Weights of a small mixture-of-experts language model, trained from scratch on English Wikipedia.
Experts: 64 SwiGLU neurons an expert, a softmax router.
Below are experts of layer 3 (counted from 0) of a mixture-of-experts language model. Rows are named router (the router's row for the expert), gate (a neuron's input weights, with its number), up (a neuron's input weights, with its number), down (a neuron's output weights, with its number) and show model dimensions 0-127. Each number is 200 + 20 x the weight over its row's rms, rounded and kept within 0 to 999.
After each expert's rows: "gets" lists some tokens that make up at least twice as much of what it gets as of all text; "comes before" lists some tokens at least twice as common just after its tokens as in all text. This comes from a sample of Wikipedia text that the model never trained on. Tokens count by the router's weight.

# expert 83
router,210,185,192,182,215,181,221,220,176,181,211,209,191,193,230,205,229,189,203,175,180,209,190,204,184,205,173,204,215,194,194,221,202,184,170,215,182,207,184,210,220,197,177,187,200,195,204,228,173,177,201,204,225,206,181,238,175,182,219,219,205,226,216,225,197,206,171,199,174,201,230,206,217,215,171,184,195,211,183,218,183,178,186,236,214,179,220,182,201,224,244,206,221,151,181,229,203,228,178,173,205,193,220,238,172,232,172,225,165,236,223,186,225,198,175,211,214,215,206,237,199,168,220,221,219,218,178,204
gate0,200,202,217,193,207,218,242,260,183,198,189,227,227,183,244,237,202,167,210,151,212,201,215,206,199,202,180,208,166,215,171,176,203,185,189,162,178,183,211,227,212,172,193,169,200,205,204,228,196,177,211,208,215,190,187,172,203,213,217,191,226,213,211,162,189,216,200,208,212,224,205,176,206,241,170,209,183,210,193,196,218,204,196,211,184,204,207,226,216,211,174,198,220,226,227,229,204,241,216,195,184,207,196,191,199,242,151,192,191,212,232,215,185,184,192,184,212,209,205,207,203,221,194,168,203,191,187,187
up0,177,174,191,192,212,178,227,210,219,201,186,203,191,209,180,190,184,201,209,210,169,184,206,208,206,216,259,205,196,211,194,178,183,216,193,216,203,192,182,191,212,198,189,236,200,210,230,205,175,183,150,196,182,222,183,200,188,220,201,223,182,189,189,180,198,219,174,205,202,233,214,196,202,174,205,183,176,221,206,195,165,194,210,199,198,226,226,198,213,199,224,185,180,229,208,193,198,158,191,206,178,175,181,171,206,170,213,156,170,173,147,194,227,231,213,197,175,211,226,194,205,187,229,264,204,187,201,228
down0,221,210,201,214,219,165,239,222,184,217,178,205,194,178,183,168,197,217,199,184,209,202,198,192,229,216,222,185,165,187,203,192,208,210,211,168,202,214,178,174,208,173,199,235,184,205,206,195,193,243,175,217,214,230,212,201,177,217,216,194,201,189,184,184,235,230,188,202,201,187,192,198,191,233,175,166,202,223,192,243,192,167,172,198,208,203,197,213,216,217,189,198,172,182,177,221,172,203,206,229,160,194,167,200,220,175,214,203,191,196,169,192,211,244,163,189,202,178,205,217,209,183,188,239,246,215,205,226
gets: " ", "-", "f", " f", "p", "ff"
comes before: " |", "1", "200", " |\n", "2", "3"

# expert 92
router,235,180,186,193,203,203,205,223,177,180,177,200,173,228,231,242,207,189,192,168,160,215,172,203,180,219,198,231,207,193,204,224,184,177,194,211,192,226,199,214,215,176,192,202,189,218,206,222,181,173,188,206,217,221,182,203,185,188,217,230,228,220,219,208,201,222,169,182,181,237,215,208,217,212,166,176,211,209,170,247,175,174,179,213,221,186,216,188,216,207,219,196,172,190,181,213,224,224,215,181,186,170,195,206,180,197,196,213,178,211,197,183,221,202,161,237,180,234,221,204,189,198,203,233,232,220,168,196
gate0,197,217,203,219,220,200,178,203,207,165,183,237,174,174,202,198,191,170,178,218,213,203,223,172,209,201,236,176,218,189,241,223,210,174,210,185,212,254,192,189,214,174,171,219,199,191,189,204,204,223,197,193,188,180,222,217,214,219,222,249,185,179,214,231,185,218,173,240,257,174,188,219,168,198,174,195,191,184,211,226,189,206,202,186,174,185,189,175,212,209,194,194,163,181,218,172,220,217,170,200,229,217,203,205,156,191,191,228,211,208,190,203,207,209,201,208,215,191,208,195,191,212,187,163,200,193,204,211
up0,225,198,207,192,202,202,223,198,198,194,190,206,190,182,179,181,166,226,199,207,200,210,177,176,221,186,200,210,206,241,184,180,142,190,211,202,190,186,220,193,204,238,175,139,212,214,210,200,216,204,228,204,198,200,173,201,192,193,189,218,183,177,197,207,213,223,170,185,218,246,182,193,218,176,142,187,206,168,191,198,182,212,201,200,224,222,225,201,184,208,229,204,228,188,202,205,188,175,214,187,202,213,216,187,199,205,211,193,177,213,194,154,226,182,205,164,238,237,216,210,196,210,234,160,209,228,205,192
down0,191,203,189,223,203,219,191,201,209,222,184,190,216,171,213,185,208,224,217,197,209,181,206,195,181,158,213,211,204,205,178,167,185,214,204,222,228,166,172,168,193,162,190,200,177,172,221,178,179,190,216,211,222,200,187,258,215,208,221,230,178,225,208,170,186,209,159,214,172,193,226,173,209,188,223,199,183,195,232,191,223,167,227,192,176,200,206,194,173,169,193,174,183,160,202,205,205,218,231,213,239,199,215,167,221,173,209,186,194,201,217,189,209,234,176,199,213,199,180,220,227,202,184,198,200,225,201,181
gets: "o", "en", "an", "or", "er", "y"
comes before: ",", " (", "'s", "a", " B", "\n"

# expert 43
router,214,181,195,203,205,189,216,199,172,177,182,192,184,207,212,209,204,171,187,162,160,220,169,190,190,222,182,208,227,177,191,214,185,187,191,202,176,204,171,213,216,241,185,211,175,220,211,225,176,178,186,236,230,202,203,192,184,177,223,223,237,206,230,220,224,230,180,182,188,206,208,208,230,220,192,169,206,236,193,204,189,168,206,209,207,175,216,184,195,223,210,197,169,166,165,207,206,234,209,173,207,192,216,224,180,228,182,214,182,215,209,182,224,188,165,216,209,216,230,242,196,184,218,199,206,238,200,186
gate1,226,158,202,197,194,196,193,189,205,192,181,201,203,187,196,209,161,182,192,184,154,187,189,206,163,205,226,163,186,195,222,168,238,198,206,210,190,209,237,220,195,173,196,199,197,184,190,173,193,200,239,229,225,207,229,202,213,167,234,162,202,200,189,180,208,183,196,202,190,196,186,226,217,219,181,203,203,227,192,205,205,208,180,184,199,155,231,202,175,212,216,213,174,178,150,204,221,208,207,199,196,210,191,209,213,186,194,197,230,181,240,178,204,212,193,197,191,236,190,209,240,198,157,194,163,212,229,221
up1,183,176,211,163,185,214,178,234,172,207,169,214,189,203,170,191,204,207,221,236,202,208,170,162,175,204,222,207,227,214,198,216,241,182,187,191,189,229,230,183,192,221,176,201,206,179,215,205,197,199,194,227,178,173,209,188,207,236,170,179,217,207,172,230,209,204,211,189,223,194,186,217,245,216,175,218,209,182,187,180,175,201,207,192,193,196,215,181,204,261,209,139,207,209,205,210,204,212,166,195,215,199,186,231,163,200,179,203,182,206,208,230,220,186,197,221,228,197,191,219,211,210,212,181,195,205,192,214
down1,211,217,221,211,207,212,180,247,191,200,227,188,196,233,185,179,182,239,228,231,194,210,231,198,217,200,209,197,192,208,227,176,183,235,199,196,176,249,231,177,208,221,214,195,214,207,202,234,192,187,213,201,201,161,199,208,212,204,220,168,204,168,205,186,232,146,190,212,206,200,234,199,194,198,179,215,160,228,209,200,196,185,188,216,166,205,213,189,204,192,200,228,228,180,196,217,219,196,220,199,152,223,172,204,205,202,189,204,221,218,192,179,186,175,191,240,182,173,234,196,192,235,199,186,190,210,211,201
gets: " ", " October", " September", " January", " August", " July"
comes before: " ", ",", " of", "0", ".\n\n", "1"

# expert 28
router,225,176,181,182,224,176,209,188,176,185,182,197,194,208,209,210,205,183,190,202,183,215,186,193,185,233,192,210,213,176,189,225,182,185,193,225,177,238,189,201,224,210,175,198,182,207,207,228,166,159,193,222,215,219,185,222,171,194,215,226,210,220,223,226,217,239,187,180,174,210,221,201,245,207,180,186,202,217,180,209,175,158,165,213,215,183,216,191,233,202,214,190,200,190,181,216,208,220,194,171,228,193,229,219,167,205,177,203,199,226,183,189,223,183,160,224,203,214,235,220,193,177,217,202,239,224,175,205
gate3,188,240,176,183,169,196,209,193,215,180,189,214,195,171,188,192,206,189,188,213,168,180,179,181,215,204,173,172,265,198,177,191,197,188,191,194,221,207,209,179,242,203,235,225,202,200,181,199,208,176,186,196,189,155,155,199,192,195,230,216,202,231,172,224,228,170,219,201,200,234,193,212,226,165,199,196,178,183,208,198,178,197,190,213,188,213,220,230,166,193,243,189,211,215,192,198,215,225,204,184,214,201,246,165,226,210,220,198,200,249,196,201,188,193,207,200,202,215,213,211,201,180,209,190,212,181,189,193
up3,189,194,183,194,193,211,205,158,207,190,181,224,172,187,180,216,179,181,221,213,194,188,159,182,199,188,206,209,193,200,176,168,178,228,185,244,222,241,226,189,206,194,162,217,196,172,190,189,160,197,215,261,178,168,214,215,179,210,207,190,190,220,178,170,184,188,221,181,204,213,167,190,211,192,206,227,187,177,212,203,183,176,219,156,195,183,191,198,208,186,210,195,163,221,176,153,215,192,204,202,212,179,221,202,204,166,182,200,209,196,194,186,224,217,206,213,233,208,214,197,216,225,182,189,203,226,228,201
down3,199,178,177,184,200,223,227,211,196,194,212,206,188,211,174,206,221,207,190,208,201,216,178,216,176,186,200,257,169,192,197,217,196,172,209,200,191,198,215,207,159,190,227,201,220,152,227,231,196,192,209,217,205,201,207,210,180,222,213,208,173,198,194,205,161,159,225,176,191,205,180,207,189,203,172,215,171,167,194,206,189,202,197,232,207,213,213,160,177,209,190,236,205,201,176,203,192,225,184,176,193,161,230,204,181,211,209,228,213,205,229,199,218,228,256,186,227,204,216,189,232,201,215,198,202,156,180,204
gets: "3", "5", "2", "9", "4", "6"
comes before: " |", ".", "–", ")", ",", ")\n"

# expert 27
router,227,189,193,199,202,193,212,212,164,198,170,197,184,209,226,215,213,177,206,165,180,217,193,198,191,240,195,208,221,191,211,211,202,186,188,195,180,223,165,211,207,196,187,201,180,214,210,216,183,201,182,214,244,226,194,225,199,197,228,212,214,233,208,219,215,230,188,190,188,228,199,208,209,226,177,164,187,226,184,213,180,170,188,224,234,185,205,182,214,219,207,197,189,195,191,208,228,210,218,144,211,158,202,205,168,231,202,215,190,207,190,181,219,197,150,253,184,216,229,204,204,153,197,218,205,213,177,192
gate3,220,222,198,207,207,175,195,241,196,207,144,197,208,189,184,195,240,198,203,204,201,224,187,187,178,207,188,208,216,223,192,175,190,190,212,195,129,227,201,202,188,206,239,179,196,175,196,216,218,187,181,197,196,188,193,195,198,188,225,207,207,193,211,190,212,193,207,189,205,213,269,186,222,194,184,155,194,219,160,190,162,191,185,209,209,200,199,188,200,208,210,152,193,221,188,199,215,214,170,195,206,231,200,222,218,236,204,190,192,236,222,223,168,202,202,195,189,207,226,211,197,184,193,183,192,194,209,149
up3,214,205,185,184,232,190,213,180,200,163,223,156,223,200,188,210,191,194,225,249,176,213,170,209,189,185,188,222,208,169,190,189,230,198,213,216,197,193,245,180,229,229,168,192,172,247,214,193,198,186,228,181,208,221,199,207,211,173,191,193,214,212,180,190,237,212,189,201,219,210,196,220,204,208,234,235,209,179,205,210,172,209,171,174,157,205,204,221,234,211,170,209,216,185,203,212,214,163,165,219,223,206,231,181,217,197,187,208,204,201,202,168,183,207,203,228,194,218,198,212,183,211,216,216,196,200,180,225
down3,193,190,219,234,223,197,190,205,209,206,221,162,217,198,206,195,195,196,155,199,162,198,194,210,195,218,148,188,190,192,190,212,192,191,198,202,201,183,176,185,210,224,169,210,202,228,209,193,211,225,192,202,196,197,195,183,183,221,167,194,214,208,204,186,241,203,228,170,232,180,173,194,188,188,153,208,204,242,169,186,239,189,196,170,199,196,195,142,189,180,228,199,209,183,204,217,189,217,194,160,200,158,196,209,212,165,187,205,171,204,202,183,211,213,192,176,198,187,187,144,216,182,181,187,205,224,198,197
gets: "on", "an", "er", "son", "i", "a"
comes before: ",", " (", " |", "'s", "\n", " and"

# expert 14
router,211,186,166,181,207,177,221,200,184,205,183,206,204,210,227,222,222,171,182,162,182,226,205,216,173,241,182,235,226,184,222,223,205,186,191,206,176,208,182,206,215,195,188,220,196,225,231,208,179,181,186,219,222,228,193,213,191,179,208,226,227,227,227,195,206,220,185,198,199,213,219,199,213,227,197,180,187,216,193,228,162,164,161,230,214,182,225,176,216,228,213,213,194,199,185,206,201,216,194,193,212,188,200,214,179,229,177,221,192,226,209,191,207,184,176,248,229,219,242,210,177,183,213,197,231,230,172,196
gate8,203,180,188,239,186,214,172,199,182,199,187,148,204,206,197,212,228,200,195,206,201,224,215,190,204,194,214,217,239,188,217,198,181,202,184,211,157,219,200,182,177,211,215,202,184,211,226,219,194,192,171,180,197,224,158,222,207,182,182,193,199,215,242,206,223,219,214,201,224,206,187,211,213,215,180,194,140,237,214,197,217,153,212,196,205,185,209,198,203,180,200,211,206,210,184,195,197,198,146,212,163,232,209,190,214,165,174,197,206,221,208,208,193,201,143,191,166,212,210,184,178,194,186,210,209,199,189,161
up8,189,235,220,185,212,220,203,199,233,203,199,185,189,212,165,194,191,238,233,189,235,222,199,170,183,196,197,224,220,192,192,201,184,173,187,189,218,229,182,204,166,203,190,221,197,199,187,211,196,179,180,204,212,198,206,215,206,201,175,196,190,193,187,231,204,195,234,187,155,152,209,195,205,158,201,166,196,187,197,147,201,184,200,208,196,203,205,195,225,183,199,207,215,226,173,164,230,184,175,216,185,231,200,212,219,160,195,247,190,237,237,232,192,204,209,199,217,224,183,222,198,200,210,212,191,227,209,176
down8,181,187,179,203,219,192,202,195,220,195,166,200,190,196,179,195,196,202,207,205,203,222,194,206,152,194,163,176,204,226,198,198,216,186,221,195,206,214,209,197,201,235,193,204,218,193,196,209,212,133,194,209,190,209,184,222,218,162,214,193,196,190,194,248,205,173,195,202,193,177,189,184,191,222,210,217,224,197,208,172,233,207,211,197,174,170,184,167,192,184,225,197,196,182,177,169,176,188,181,240,181,253,195,219,204,216,150,199,209,218,201,213,258,206,207,178,220,215,210,215,177,219,177,176,190,215,192,170
gets: " ", "–", " (", " B", "h", "ar"
comes before: " |", "i", "a", " (", "\n", "1"